Experts of a small language model: a variant of Muon for the experts.
Below are experts of layer 4 (counted from 0) of a mixture-of-experts language model. Rows are named router (the router's row for the expert), gate (a neuron's input weights, with its number), up (a neuron's input weights, with its number), down (a neuron's output weights, with its number) and show model dimensions 0-223. Each number is 200 + 30 x the weight over its row's rms, rounded and kept within 0 to 999.
Before each expert's rows: "comes before" lists some tokens at least twice as common just after its tokens as in all text; "gets" lists some tokens that make up at least twice as much of what it gets as of all text. This comes from a sample of Wikipedia text that the model never trained on. Tokens count by the router's weight.

# expert 3
comes before: " |", ",", "\n\n", ".", ")", "–"
gets: ".", ")", "\"", "1", " 1", "2"
router,179,181,232,256,177,181,129,227,188,224,179,221,225,193,216,207,152,225,218,231,203,232,217,178,221,173,212,217,231,210,189,167,146,211,184,167,248,235,202,236,224,107,162,143,183,189,285,200,195,193,162,191,161,238,205,199,193,198,215,142,183,152,168,237,223,251,176,192,200,178,180,183,204,200,183,242,217,212,173,178,175,168,237,207,224,174,163,174,278,230,203,160,225,193,241,226,261,231,209,240,187,157,190,237,175,237,192,228,251,176,138,249,193,221,212,207,182,191,171,235,228,215,228,160,210,218,190,194,192,260,174,182,168,153,215,189,195,190,224,193,237,222,241,171,202,235,195,255,185,194,164,184,148,211,175,207,179,237,162,232,173,144,237,217,227,180,238,168,210,241,174,149,206,208,182,193,164,208,167,241,151,252,234,215,154,178,222,189,174,188,168,214,130,189,177,194,181,212,222,191,212,209,220,171,245,249,195,189,208,211,176,226,204,171,214,184,217,173,223,218,172,231,230,204
gate2,189,226,239,171,194,180,188,192,191,196,146,187,260,164,230,213,183,241,199,218,196,223,167,233,155,220,200,233,160,269,193,275,192,211,201,237,179,209,219,275,201,257,227,194,196,194,142,209,194,191,240,194,231,202,261,226,162,231,202,193,196,230,172,183,239,226,177,134,207,204,252,214,218,184,223,176,215,188,275,122,199,189,212,186,242,200,208,210,198,212,165,220,201,165,211,215,174,210,197,179,210,228,174,198,157,229,186,174,213,140,224,219,181,199,203,245,188,219,170,248,164,209,253,204,210,207,139,228,209,169,243,200,164,165,206,192,206,207,262,209,117,216,209,220,193,218,162,197,174,221,203,148,261,216,219,244,240,196,195,239,133,231,246,175,206,185,174,206,223,210,169,217,220,216,202,191,243,224,216,243,173,255,216,185,170,185,193,179,206,171,193,149,234,204,169,141,212,169,252,194,215,173,206,203,191,181,229,207,202,184,141,178,150,207,188,240,197,164,184,212,158,250,230,208
up2,196,178,192,220,196,225,208,217,186,197,191,162,148,196,177,200,227,252,157,186,225,192,205,162,172,143,167,277,227,239,244,276,230,163,208,212,223,244,254,195,188,203,177,283,241,158,208,176,188,136,212,211,218,164,188,260,151,202,159,188,211,199,167,179,236,234,224,275,205,181,189,218,219,250,233,167,178,205,203,185,188,216,222,212,200,219,199,217,235,219,216,212,186,218,188,207,178,196,213,196,138,215,180,188,137,204,190,203,179,148,207,208,184,259,212,198,194,199,146,203,203,184,232,184,214,237,179,233,217,193,185,218,217,212,233,180,203,176,242,157,166,237,188,204,205,228,170,179,196,193,272,152,273,195,224,167,222,169,198,244,151,246,190,141,128,200,187,207,195,203,180,202,206,215,244,179,190,214,235,109,222,229,236,249,221,204,168,237,212,240,196,217,185,224,157,211,160,199,196,224,211,210,197,172,171,151,174,201,212,218,226,156,197,151,205,195,228,224,185,260,190,206,193,177
down2,188,167,202,174,243,213,195,224,230,239,145,163,231,164,229,192,194,207,223,194,168,168,257,137,212,191,188,190,224,166,204,244,180,198,239,231,235,230,206,208,176,162,230,251,198,227,240,169,208,182,250,191,171,165,168,221,190,155,168,223,223,196,200,213,251,221,222,205,202,242,144,190,185,230,190,181,152,209,162,185,219,219,161,192,197,193,193,220,193,202,235,252,216,215,194,219,180,187,213,235,158,153,226,227,188,194,233,214,195,156,156,199,250,172,221,190,174,178,208,214,161,196,224,202,216,275,175,232,225,191,199,185,229,161,186,217,203,195,244,150,160,178,186,194,204,153,238,199,185,181,180,158,184,239,213,211,211,197,138,220,202,173,150,216,215,208,253,211,190,203,210,250,151,201,218,213,141,206,215,134,218,150,240,210,243,187,247,136,195,201,154,310,168,198,212,188,207,210,171,271,223,156,182,192,193,192,198,192,155,227,185,199,185,131,170,170,209,243,154,212,251,199,172,220
gate3,172,179,243,137,256,205,218,200,220,223,222,158,214,263,213,183,215,153,241,238,222,232,226,228,231,196,237,206,179,170,160,130,228,233,243,223,154,196,219,186,216,186,191,233,198,210,260,233,154,187,204,133,163,167,231,189,164,191,207,247,192,162,203,194,192,209,203,233,190,160,243,185,246,203,166,251,190,283,190,194,179,191,178,226,171,212,173,195,125,189,169,194,175,262,170,187,184,232,179,208,173,227,200,213,207,164,230,160,199,254,161,202,165,127,216,212,200,245,154,208,177,219,167,235,222,194,235,181,221,275,156,186,228,199,166,219,205,182,214,222,195,181,218,233,216,190,155,229,190,195,228,226,204,245,228,243,148,241,186,158,209,214,203,237,191,181,205,223,194,220,180,201,200,182,224,239,195,247,225,222,224,228,184,225,212,171,218,281,216,175,195,212,165,172,194,205,224,185,230,214,246,222,169,187,194,196,171,239,241,182,196,177,201,197,242,260,255,221,197,209,205,185,250,214
up3,164,196,214,176,213,192,187,196,218,156,243,197,195,235,183,206,187,197,167,233,195,203,190,172,212,125,232,205,188,222,170,193,204,218,215,134,227,226,145,184,222,198,237,232,156,236,221,204,245,216,218,206,251,165,255,183,177,191,234,221,243,223,181,193,128,202,161,177,199,161,208,186,174,211,183,177,218,173,224,240,180,236,213,173,183,209,157,198,240,174,190,174,153,201,186,186,210,228,204,206,210,232,153,173,249,190,158,156,199,186,221,191,201,212,200,170,221,165,194,220,195,149,167,207,261,232,288,215,180,205,239,168,156,236,221,214,185,130,191,173,225,200,199,176,181,119,261,183,187,209,227,194,188,176,215,225,224,218,232,193,213,237,152,190,241,263,155,164,206,206,154,186,186,254,239,248,233,229,173,231,207,207,230,163,175,218,192,179,125,246,209,217,199,178,202,194,197,191,214,227,170,114,198,196,169,182,170,199,209,145,193,136,181,192,190,266,224,166,178,214,174,192,192,184
down3,174,208,184,243,175,219,243,226,197,185,162,256,184,168,162,169,206,243,230,231,264,189,227,152,190,204,152,163,224,188,195,300,223,144,197,174,228,229,168,213,154,113,238,200,213,228,174,181,154,213,168,197,213,190,169,202,208,223,221,217,189,179,185,176,235,238,181,246,196,235,202,223,142,185,187,200,221,210,236,172,224,151,201,186,195,195,204,202,196,261,193,130,238,211,222,191,178,188,240,212,182,145,198,248,201,275,216,156,206,196,190,188,221,202,168,226,199,186,203,201,234,203,227,164,185,177,171,201,248,228,225,191,189,187,120,225,214,199,241,195,198,178,150,133,183,214,235,235,245,166,173,171,176,168,153,163,227,207,204,198,185,187,163,196,198,233,179,186,169,193,202,152,192,222,166,153,251,207,207,196,194,194,188,195,178,163,182,187,234,135,219,166,226,239,231,200,250,173,202,145,199,231,175,185,189,205,188,162,188,202,205,226,190,130,225,136,176,210,193,237,205,199,203,197
gate4,212,218,212,171,234,197,205,219,219,176,207,194,216,197,214,203,221,164,161,195,215,208,201,213,192,219,223,243,253,149,246,181,187,211,187,147,222,182,197,181,162,180,191,197,236,203,201,236,160,224,200,171,238,188,152,127,164,152,132,154,196,212,186,156,213,158,231,167,204,216,231,171,241,193,165,196,189,223,174,211,206,194,160,225,166,201,193,206,213,230,245,160,199,223,255,148,260,171,230,255,146,145,228,221,216,255,148,193,266,190,245,244,191,161,210,185,158,227,205,251,196,180,152,252,213,224,176,203,217,211,233,173,202,153,207,199,183,165,189,207,167,194,192,192,177,216,213,229,224,191,214,164,243,237,207,191,160,185,190,235,226,163,236,203,218,220,203,188,210,213,149,195,211,244,199,236,175,194,175,211,208,183,206,216,217,171,293,188,200,220,218,182,224,171,219,193,144,235,245,136,197,200,174,157,224,208,241,271,193,180,147,207,229,206,167,243,185,143,226,209,150,171,178,162
up4,156,225,181,230,187,267,168,230,216,236,190,181,153,182,207,174,192,201,189,201,166,223,140,156,183,183,172,221,232,234,184,188,217,164,244,193,193,205,262,247,212,157,200,175,242,228,238,230,294,203,208,209,183,172,256,283,237,167,250,149,145,211,214,200,201,182,210,222,188,245,206,249,197,202,257,241,191,176,178,194,150,190,223,156,193,239,244,189,151,196,197,205,214,221,244,242,217,199,188,135,256,191,211,175,202,139,229,131,152,173,141,197,183,179,183,209,190,195,145,173,195,223,152,262,202,197,203,193,191,231,142,255,181,253,198,187,231,224,222,221,221,224,218,183,249,242,199,204,174,249,138,198,178,199,173,200,193,214,173,185,197,179,180,223,132,188,199,205,208,201,190,209,184,207,196,210,223,188,203,193,214,219,178,206,158,212,210,166,181,179,212,179,195,217,198,193,206,185,230,226,188,173,206,213,203,179,184,202,162,190,207,219,188,167,190,143,244,166,196,238,145,228,201,249
down4,201,251,159,169,184,256,167,206,186,231,191,210,230,195,192,229,201,198,240,171,185,183,179,174,258,192,205,215,201,233,113,210,194,185,205,169,202,197,206,211,203,204,219,227,232,174,199,205,204,123,253,226,170,184,217,191,229,164,173,220,217,237,237,249,233,246,194,226,231,230,222,222,223,163,195,256,237,163,207,238,157,187,219,225,269,181,176,203,201,213,213,215,162,173,199,202,148,216,207,179,204,236,238,242,151,154,203,198,214,228,181,131,223,169,213,222,201,192,172,191,238,214,219,195,183,141,239,150,178,224,195,157,174,232,187,212,194,234,221,192,167,238,204,187,152,203,219,188,212,152,216,239,154,189,194,178,208,232,152,238,203,186,159,191,158,159,189,147,239,225,222,231,234,190,225,206,195,239,212,186,228,186,175,94,132,223,169,200,155,241,181,206,188,188,226,210,226,196,159,182,168,248,239,232,192,209,226,207,251,139,221,228,185,179,215,166,245,220,183,174,181,159,205,228
gate5,260,222,190,197,223,186,172,161,174,195,168,228,204,191,167,232,164,224,184,189,201,155,221,185,210,221,214,257,202,287,264,210,175,187,128,225,218,237,223,172,199,200,173,227,183,183,229,168,223,222,198,189,138,142,197,230,172,184,247,148,247,191,214,224,236,199,198,180,211,223,181,211,183,158,223,209,183,175,238,231,188,155,225,208,230,238,182,186,186,232,198,263,209,156,233,199,229,202,233,198,163,208,201,237,202,159,133,223,165,187,164,174,244,245,193,199,196,198,240,177,143,169,215,208,177,200,162,137,196,221,247,217,257,206,195,240,227,206,203,238,221,215,197,191,148,214,190,234,234,206,165,219,194,174,224,207,160,190,192,257,213,218,210,254,205,219,191,219,183,242,224,205,210,162,179,204,182,169,211,206,210,195,200,198,228,206,210,293,192,211,169,141,189,239,182,215,246,289,214,188,189,226,207,180,207,218,256,211,180,149,223,261,209,204,203,163,150,192,242,219,240,190,234,180
up5,155,150,248,234,199,225,219,242,214,197,189,179,241,196,199,178,223,203,208,200,165,201,203,160,220,251,158,241,260,212,240,174,222,175,198,217,192,244,181,181,208,184,219,173,180,180,150,209,168,203,236,174,254,249,180,208,180,170,134,234,155,182,205,177,223,213,222,271,244,154,139,201,257,169,197,226,234,237,172,197,216,165,212,176,195,184,205,209,214,235,172,149,205,246,172,209,205,199,164,203,221,191,230,244,158,204,260,182,238,227,192,217,143,209,181,206,145,199,228,232,208,158,156,216,191,111,244,196,270,181,170,201,152,163,176,219,250,202,216,173,196,208,195,207,173,204,174,182,186,185,181,168,191,175,193,198,199,156,205,130,159,191,221,195,214,211,256,128,199,150,224,192,221,204,177,195,177,214,208,182,211,250,179,213,250,198,160,220,202,199,187,212,201,232,231,188,195,244,163,164,182,172,199,154,174,199,190,182,195,217,153,156,199,215,234,208,185,203,222,146,202,243,134,197
down5,218,173,269,159,214,218,223,218,215,177,218,175,219,223,165,219,220,228,198,178,145,229,192,201,195,207,145,227,209,222,225,180,216,185,181,263,210,203,196,198,232,167,194,143,205,198,179,196,259,179,198,212,178,220,193,196,190,208,189,214,204,183,204,143,239,216,227,200,213,172,200,251,190,180,219,229,214,210,194,149,161,162,184,211,164,192,188,167,292,187,165,203,181,202,200,236,181,165,233,206,221,226,216,236,175,238,219,247,210,167,144,190,202,221,188,250,214,267,239,243,188,158,199,214,173,132,181,146,235,207,191,199,224,209,201,259,157,181,211,222,213,221,222,191,155,198,215,203,197,203,195,247,220,114,253,204,200,195,233,184,188,210,172,239,182,194,182,141,114,197,201,223,240,260,150,175,215,234,221,225,174,188,199,240,259,181,196,277,204,168,246,143,171,227,224,241,187,220,186,161,201,177,223,159,188,234,231,265,234,175,212,229,237,213,203,175,215,226,188,173,196,208,190,168
gate6,182,175,195,205,194,208,216,196,247,237,232,246,187,211,191,216,222,229,232,219,193,263,229,185,249,181,191,214,180,187,272,236,179,213,197,172,196,266,200,245,200,190,231,188,202,148,222,202,196,209,154,229,169,230,185,251,181,211,171,244,184,177,189,219,163,231,175,174,189,185,143,185,167,213,203,234,157,198,211,222,186,192,203,133,223,185,188,133,188,181,197,222,248,189,185,221,209,185,180,164,137,198,210,176,168,170,218,224,188,155,198,205,210,188,161,258,244,178,254,231,223,190,220,146,185,227,192,124,184,189,179,208,166,189,261,185,207,185,172,249,236,216,168,150,254,204,226,196,182,262,196,196,162,209,232,162,235,192,231,178,216,222,188,225,226,230,203,243,178,212,152,240,138,255,228,191,227,206,166,196,195,192,198,188,200,211,226,213,208,225,216,229,217,162,174,165,164,189,243,213,210,177,214,200,230,234,163,163,227,129,225,183,153,188,203,158,141,261,202,186,135,176,255,192
up6,182,176,166,123,186,232,200,189,266,254,187,179,179,204,215,177,226,201,177,185,205,226,235,170,220,205,265,212,190,146,266,203,200,197,186,211,179,194,192,277,202,210,227,164,222,146,223,192,201,224,190,208,196,211,211,228,165,170,179,156,185,144,146,265,190,217,178,161,175,243,192,205,198,222,191,196,192,192,196,222,197,268,173,169,240,171,255,166,202,160,192,164,218,210,180,242,186,207,182,200,164,199,214,212,173,176,197,227,243,148,196,241,246,188,224,201,261,243,248,171,230,200,220,181,152,209,183,156,165,216,186,197,200,221,194,170,186,187,245,272,195,234,226,169,171,236,194,267,207,186,237,217,200,188,208,205,260,208,214,205,213,193,214,210,212,224,217,190,239,222,141,196,170,151,171,210,268,171,245,249,176,208,198,192,215,258,197,152,195,200,179,154,201,155,214,197,166,165,246,155,187,211,195,212,208,223,185,200,184,151,233,180,189,179,228,208,136,210,176,204,181,215,265,244
down6,210,166,242,254,153,165,188,151,148,176,213,191,152,172,208,163,204,198,221,181,193,171,144,249,250,217,166,244,234,207,211,209,223,214,235,161,214,231,212,219,165,193,110,246,193,236,160,189,212,215,180,216,165,196,150,220,259,227,151,201,208,221,231,195,186,178,265,226,233,244,223,200,244,220,171,182,199,220,184,235,187,220,186,209,181,186,177,208,193,258,200,227,226,184,210,237,210,203,231,187,192,211,194,178,248,186,201,170,223,149,217,161,174,201,219,144,204,221,108,245,249,199,236,222,228,156,218,216,220,236,188,160,187,177,239,216,153,194,203,236,184,152,216,223,230,175,150,247,248,215,160,200,165,199,200,210,197,154,206,224,224,177,235,192,178,155,155,192,203,155,216,216,211,221,201,242,161,258,250,169,199,166,185,114,219,204,177,215,221,216,195,261,266,196,218,215,198,204,209,188,233,245,229,189,173,221,226,209,192,197,227,177,228,214,218,201,207,189,220,191,160,190,211,205
gate7,177,197,201,214,159,179,194,169,193,195,211,233,236,246,172,175,254,156,223,205,237,188,204,207,249,177,181,238,197,164,210,183,199,228,200,215,234,216,221,219,152,196,192,176,193,229,175,181,200,251,222,181,146,154,151,195,208,245,182,116,208,232,206,177,184,179,193,219,238,203,212,182,181,226,184,175,243,157,216,155,181,219,179,193,183,264,227,193,196,182,194,219,196,227,232,184,178,202,199,223,242,164,185,199,197,147,131,183,228,156,240,226,171,156,239,234,214,222,180,209,174,157,214,155,193,174,172,137,206,183,227,185,189,155,182,214,224,182,202,220,212,184,229,142,185,221,180,246,180,263,183,227,164,188,254,153,213,182,211,201,241,159,250,200,214,220,262,225,180,195,187,208,242,187,214,242,208,194,192,193,149,198,175,220,197,204,227,187,188,208,232,149,141,180,205,175,135,194,205,156,243,251,230,201,208,150,191,160,221,152,209,176,186,193,240,225,141,230,192,249,277,185,240,259
up7,202,234,200,194,235,214,182,252,231,170,240,217,249,216,193,177,229,288,199,200,243,160,183,169,159,174,196,127,162,218,212,204,164,208,219,263,212,181,201,136,208,223,243,238,167,194,173,230,199,211,252,195,264,241,227,222,171,151,234,216,247,204,202,215,224,141,212,210,175,212,224,180,175,209,228,173,180,218,150,168,175,193,165,231,228,195,213,226,180,220,222,225,197,230,206,212,215,230,182,190,197,210,212,249,228,208,182,242,197,216,173,214,247,167,201,200,142,177,195,229,167,212,192,204,226,186,199,167,223,200,240,165,204,202,173,171,173,179,203,194,233,221,195,230,228,158,163,175,241,204,196,253,159,103,200,200,276,203,163,198,215,197,203,246,195,184,145,220,199,224,176,241,259,209,253,225,192,156,169,159,165,182,193,216,194,195,235,228,204,211,249,305,200,222,244,215,232,227,217,193,191,173,142,153,206,187,193,200,219,210,218,212,236,238,158,211,222,224,190,183,188,197,220,204
down7,228,196,225,244,225,242,158,193,208,216,186,195,151,168,192,236,215,169,239,193,126,240,214,228,223,188,197,172,150,231,174,281,206,264,166,210,187,203,158,204,200,173,206,214,234,132,195,164,222,166,141,188,207,199,194,222,189,194,221,257,187,147,187,192,210,177,185,190,162,170,200,257,215,207,199,232,191,145,224,196,215,233,214,222,217,203,192,198,186,173,172,254,145,134,156,183,217,169,211,198,179,207,233,163,219,211,183,180,255,194,179,190,208,243,240,159,225,192,207,214,230,209,210,272,163,188,192,215,221,209,216,202,163,188,182,257,192,219,184,249,188,147,206,207,183,199,172,175,189,176,218,184,176,235,199,238,241,190,233,204,166,247,197,191,230,199,182,196,173,207,169,244,197,205,161,172,185,162,156,237,222,213,246,236,172,232,209,104,241,235,214,159,190,140,153,168,212,254,175,236,182,217,203,174,221,188,242,178,181,195,154,208,168,217,223,225,259,204,188,163,198,184,168,243
gate8,218,204,173,213,224,235,174,245,208,194,191,172,206,132,193,205,175,163,141,180,214,256,256,238,132,214,219,241,207,221,155,193,216,193,250,220,210,222,214,147,195,170,182,214,194,257,242,210,206,210,179,219,221,188,202,225,243,196,206,166,169,172,190,169,191,193,213,175,213,214,202,228,183,212,234,179,219,207,175,240,242,201,184,184,161,213,231,155,198,171,231,176,197,203,220,192,225,244,200,219,223,195,243,185,138,207,191,162,172,145,228,166,162,162,131,239,186,249,159,236,218,229,156,213,206,258,184,233,219,137,212,207,204,140,170,175,172,206,191,198,213,247,187,171,171,189,199,212,167,152,227,183,157,243,192,180,214,167,204,190,144,170,197,222,184,211,178,231,152,180,205,218,197,218,218,259,190,255,192,201,204,224,228,201,202,156,158,140,127,174,238,182,197,157,190,187,225,208,172,128,195,194,199,227,216,208,228,239,117,170,219,239,156,220,210,205,234,215,217,244,156,189,237,198
up8,172,175,203,229,196,178,226,183,252,185,201,195,215,159,208,199,215,225,242,235,227,197,142,201,184,167,128,178,172,255,174,184,186,245,169,193,208,188,198,179,175,256,220,233,228,217,205,201,182,194,190,178,235,203,197,151,172,189,215,286,236,246,186,197,169,208,231,224,156,202,215,193,226,204,213,221,202,194,170,188,225,175,189,156,211,181,196,229,192,248,156,214,227,168,200,206,139,214,206,224,250,147,193,156,209,183,230,211,186,217,240,178,236,215,195,201,242,200,181,254,152,217,220,178,189,90,219,202,182,200,194,184,175,193,181,184,219,159,269,193,215,140,119,236,242,200,221,220,189,256,176,207,182,195,237,214,207,162,233,224,261,160,214,140,189,211,178,190,206,163,188,215,271,115,163,158,184,173,196,230,204,208,205,188,221,260,215,222,219,151,179,184,232,272,192,200,217,214,184,191,188,189,205,241,170,204,211,183,203,189,193,205,223,214,157,254,225,209,195,149,201,220,211,199
down8,230,195,208,162,221,239,190,149,204,194,204,166,141,189,204,203,185,177,225,183,252,172,203,219,233,164,268,166,209,192,230,235,177,259,165,201,232,172,186,179,160,173,227,193,174,202,145,248,190,216,210,221,226,179,217,253,251,193,236,189,170,278,185,235,180,243,159,160,233,206,151,170,208,159,127,211,237,175,232,216,212,191,225,249,161,199,182,160,180,165,194,173,182,214,199,271,222,187,228,169,211,199,223,233,235,188,170,197,194,223,173,218,170,204,177,223,178,183,213,190,139,199,224,184,256,217,202,247,200,198,202,183,170,246,172,191,198,193,180,199,141,256,228,162,160,200,231,138,196,161,212,175,240,221,183,196,195,186,208,152,189,234,182,205,215,224,217,197,238,210,242,159,177,213,216,164,197,183,185,186,152,192,183,260,183,182,151,98,239,203,179,219,222,198,142,204,182,211,208,225,259,175,190,217,222,205,225,209,166,159,217,143,149,214,205,195,232,229,205,228,214,188,179,213
gate9,247,200,209,208,180,176,145,208,226,191,187,217,247,186,146,196,239,139,163,169,162,204,181,190,207,146,239,195,189,208,162,192,140,217,212,201,200,174,189,175,204,171,163,225,201,244,210,216,238,211,188,202,206,158,231,193,187,177,262,196,231,220,204,157,191,200,207,204,199,141,197,181,229,187,217,158,177,168,223,138,221,147,213,201,125,183,156,191,215,186,202,231,254,204,200,186,214,200,219,242,199,245,216,317,203,212,236,203,227,237,266,180,201,252,214,120,212,170,161,208,227,183,201,171,221,218,215,230,255,235,209,168,216,194,163,198,169,176,160,183,196,203,163,180,206,195,178,236,184,222,180,198,173,225,224,212,152,209,166,256,237,269,149,182,180,229,219,242,233,176,235,258,175,195,237,215,192,186,172,215,243,247,183,222,223,179,230,194,191,165,168,191,216,197,196,184,181,212,220,231,209,192,233,170,193,118,216,171,217,175,212,149,204,192,242,203,238,229,168,210,186,171,170,217
up9,169,189,206,190,193,186,168,169,222,213,204,208,266,190,236,195,172,190,166,155,212,200,231,264,230,177,247,155,226,214,197,203,178,246,173,192,233,209,196,254,243,169,154,210,194,205,217,220,257,247,179,200,219,200,204,227,119,202,222,121,238,208,164,228,222,193,190,194,230,208,201,212,224,196,214,282,194,227,192,227,228,176,171,207,155,161,166,181,202,197,222,186,260,240,241,196,190,197,254,291,192,208,188,222,198,192,184,198,235,237,231,234,209,221,246,178,211,175,135,172,245,238,255,183,169,214,168,175,217,206,200,167,155,177,225,206,124,211,201,195,188,230,223,225,190,185,169,249,158,184,193,198,219,225,229,224,185,198,200,255,211,209,186,272,219,181,225,213,256,172,239,221,156,198,190,254,199,177,192,201,161,204,195,163,228,206,223,219,201,223,189,191,161,227,219,224,157,191,189,144,211,199,214,152,215,178,168,247,207,166,258,186,263,194,192,177,214,224,197,251,206,165,212,213
down9,188,178,230,214,183,210,243,198,190,216,149,180,217,217,178,186,189,261,127,243,200,172,234,243,166,170,171,171,208,180,190,203,222,229,219,185,233,184,191,207,184,215,198,165,228,197,210,171,196,177,256,134,201,217,193,173,207,170,192,206,195,218,160,226,189,176,191,235,271,211,236,171,161,173,164,222,189,215,205,237,200,205,203,245,234,209,224,207,212,208,208,193,188,218,184,244,210,232,208,181,187,173,140,207,175,217,231,171,176,173,197,226,192,195,236,213,160,156,209,248,157,210,240,238,211,231,134,185,216,213,264,222,218,212,200,234,225,154,197,125,222,191,214,174,169,170,203,197,235,202,245,202,212,170,228,209,150,208,234,176,204,172,205,155,155,192,192,151,156,178,197,232,150,202,218,176,146,202,228,240,153,193,197,150,209,181,193,167,182,144,245,232,230,226,260,172,256,223,225,221,231,202,182,274,176,249,210,173,169,218,259,219,244,211,251,188,230,245,181,179,226,163,217,125
gate10,207,216,164,205,213,246,183,153,167,206,191,243,205,191,171,168,151,212,199,185,222,219,256,204,233,168,184,178,222,218,210,203,209,245,176,215,198,218,218,197,170,183,250,175,199,205,190,148,263,193,211,236,239,189,208,179,191,198,173,190,149,193,216,157,226,256,197,206,207,222,200,237,118,185,207,216,144,181,188,180,222,228,183,223,174,245,223,161,225,231,210,202,201,169,176,229,177,195,209,158,194,177,171,178,182,180,153,247,215,190,198,228,180,160,190,207,195,205,196,216,198,196,259,140,227,203,234,229,176,234,186,203,197,186,182,231,237,190,208,246,184,208,218,170,171,206,134,221,190,215,185,272,192,225,189,180,241,179,197,218,191,204,168,132,197,197,230,233,232,175,155,198,199,191,294,166,153,155,179,239,118,176,183,172,154,168,244,142,155,199,95,232,165,208,218,172,205,156,179,226,244,169,202,201,201,197,173,219,161,181,195,148,209,178,189,200,202,275,241,217,194,200,212,186
up10,219,200,201,257,197,220,154,237,196,244,261,199,224,223,185,169,191,171,191,200,174,241,234,245,228,201,195,187,169,240,191,207,184,198,174,195,150,199,228,190,201,162,211,185,249,180,184,155,257,114,213,219,183,194,166,160,192,267,173,183,193,142,223,210,147,206,183,290,185,207,228,213,224,161,221,202,136,154,166,154,207,266,169,210,231,266,203,196,211,188,260,192,226,218,160,225,199,168,229,179,180,163,198,216,216,246,156,205,193,180,197,281,219,185,175,222,216,186,200,188,178,221,192,202,218,254,242,186,162,247,164,173,225,255,190,191,191,212,230,186,234,188,233,183,192,205,197,197,150,226,180,207,189,219,234,164,203,226,165,238,189,177,204,190,213,206,178,209,222,240,160,193,178,258,219,199,177,149,239,208,178,181,224,173,214,265,260,223,220,212,205,217,180,229,186,148,168,230,191,156,146,243,187,213,224,173,156,185,210,174,235,234,163,185,201,209,179,181,214,203,234,162,224,189
down10,153,182,182,219,214,180,218,193,230,223,237,173,154,187,202,194,237,220,254,184,215,199,201,181,165,258,185,176,194,147,212,193,196,196,178,210,278,190,190,175,255,228,150,210,214,191,164,249,166,224,248,162,197,249,198,218,185,165,229,177,213,274,220,232,198,177,209,205,149,184,163,188,248,216,210,148,212,208,224,188,203,198,234,182,190,166,239,227,184,222,182,214,181,240,219,186,217,210,205,232,238,176,189,182,255,168,255,199,162,246,228,229,209,218,201,192,200,294,202,210,157,186,198,234,168,198,147,232,244,200,180,224,260,184,184,139,183,166,213,191,153,251,221,219,196,215,276,203,195,203,240,175,201,191,184,255,192,205,215,243,261,202,198,244,200,236,192,175,236,206,221,213,172,190,157,148,207,257,176,230,226,185,209,191,157,205,168,237,207,189,228,221,220,245,213,226,247,258,195,271,264,209,233,184,222,234,214,205,229,189,168,189,224,166,204,168,219,178,173,197,177,222,174,207
gate11,210,190,216,188,244,166,165,171,162,214,213,245,193,204,183,210,205,215,211,165,185,214,160,202,190,241,232,181,211,239,213,196,263,209,245,198,238,177,192,169,193,188,170,222,212,240,201,234,238,205,191,266,179,227,208,220,167,210,193,167,149,180,175,173,239,250,207,200,216,152,257,240,141,171,214,216,167,253,163,147,170,244,218,222,204,220,166,190,267,229,202,210,166,175,215,187,158,181,174,206,222,198,217,130,159,194,212,218,197,209,203,216,192,242,157,239,182,235,202,211,188,226,215,222,181,159,184,178,159,196,228,193,190,138,160,172,196,197,224,249,200,193,185,169,233,226,152,235,221,148,128,201,178,181,218,227,183,230,205,264,152,205,258,210,183,241,198,216,209,227,231,212,169,190,173,196,181,218,137,198,178,174,213,128,178,215,174,135,192,199,159,186,250,200,175,154,145,196,231,197,171,186,210,184,183,244,196,226,150,190,208,235,255,221,162,153,249,208,177,186,182,155,220,180
up11,205,229,146,208,180,211,192,168,194,166,171,213,184,142,214,225,199,166,189,194,215,189,245,136,177,190,195,262,233,172,191,220,174,154,186,184,164,212,191,226,222,169,212,220,175,246,155,153,162,182,209,223,229,220,224,188,203,211,194,221,179,152,212,189,142,177,266,209,167,173,192,253,231,211,183,178,187,176,225,269,239,184,205,194,198,226,169,175,215,140,195,133,189,237,155,168,262,217,195,185,196,135,238,208,163,194,184,133,199,193,199,261,212,182,199,156,247,162,197,197,225,182,210,209,220,223,149,238,201,186,226,199,223,247,235,204,224,215,169,165,182,202,187,154,170,183,225,185,236,218,214,191,262,225,196,228,233,196,160,154,205,189,161,216,188,201,203,170,202,160,173,173,196,176,218,165,216,243,164,244,234,166,188,256,209,199,129,210,240,198,288,210,194,218,208,244,192,156,192,204,186,184,175,216,173,233,222,185,208,181,243,137,238,175,165,160,245,175,228,205,199,187,196,170
down11,167,250,193,251,226,195,192,182,165,176,247,191,274,190,251,220,176,181,193,223,181,244,163,225,196,180,225,239,216,236,198,228,232,191,200,187,158,225,201,186,156,208,180,218,235,159,242,249,268,253,220,180,191,203,240,170,198,212,138,155,160,281,198,203,165,216,234,204,253,172,159,184,158,195,182,268,173,153,230,206,172,228,205,228,266,206,200,141,230,194,155,195,217,234,198,244,223,192,181,218,213,222,261,187,192,203,184,175,187,177,198,191,217,228,175,204,222,200,205,202,208,196,249,222,194,194,193,224,180,205,237,162,258,169,212,208,197,236,227,207,201,194,232,238,201,196,217,182,249,247,210,153,201,185,212,198,171,187,178,216,154,183,204,196,197,202,201,259,190,207,217,239,175,209,145,128,204,208,223,228,209,179,187,231,173,233,209,147,215,238,203,205,158,190,132,182,207,168,197,259,203,170,235,159,205,215,213,175,209,174,213,194,177,161,156,197,165,151,236,258,156,260,213,190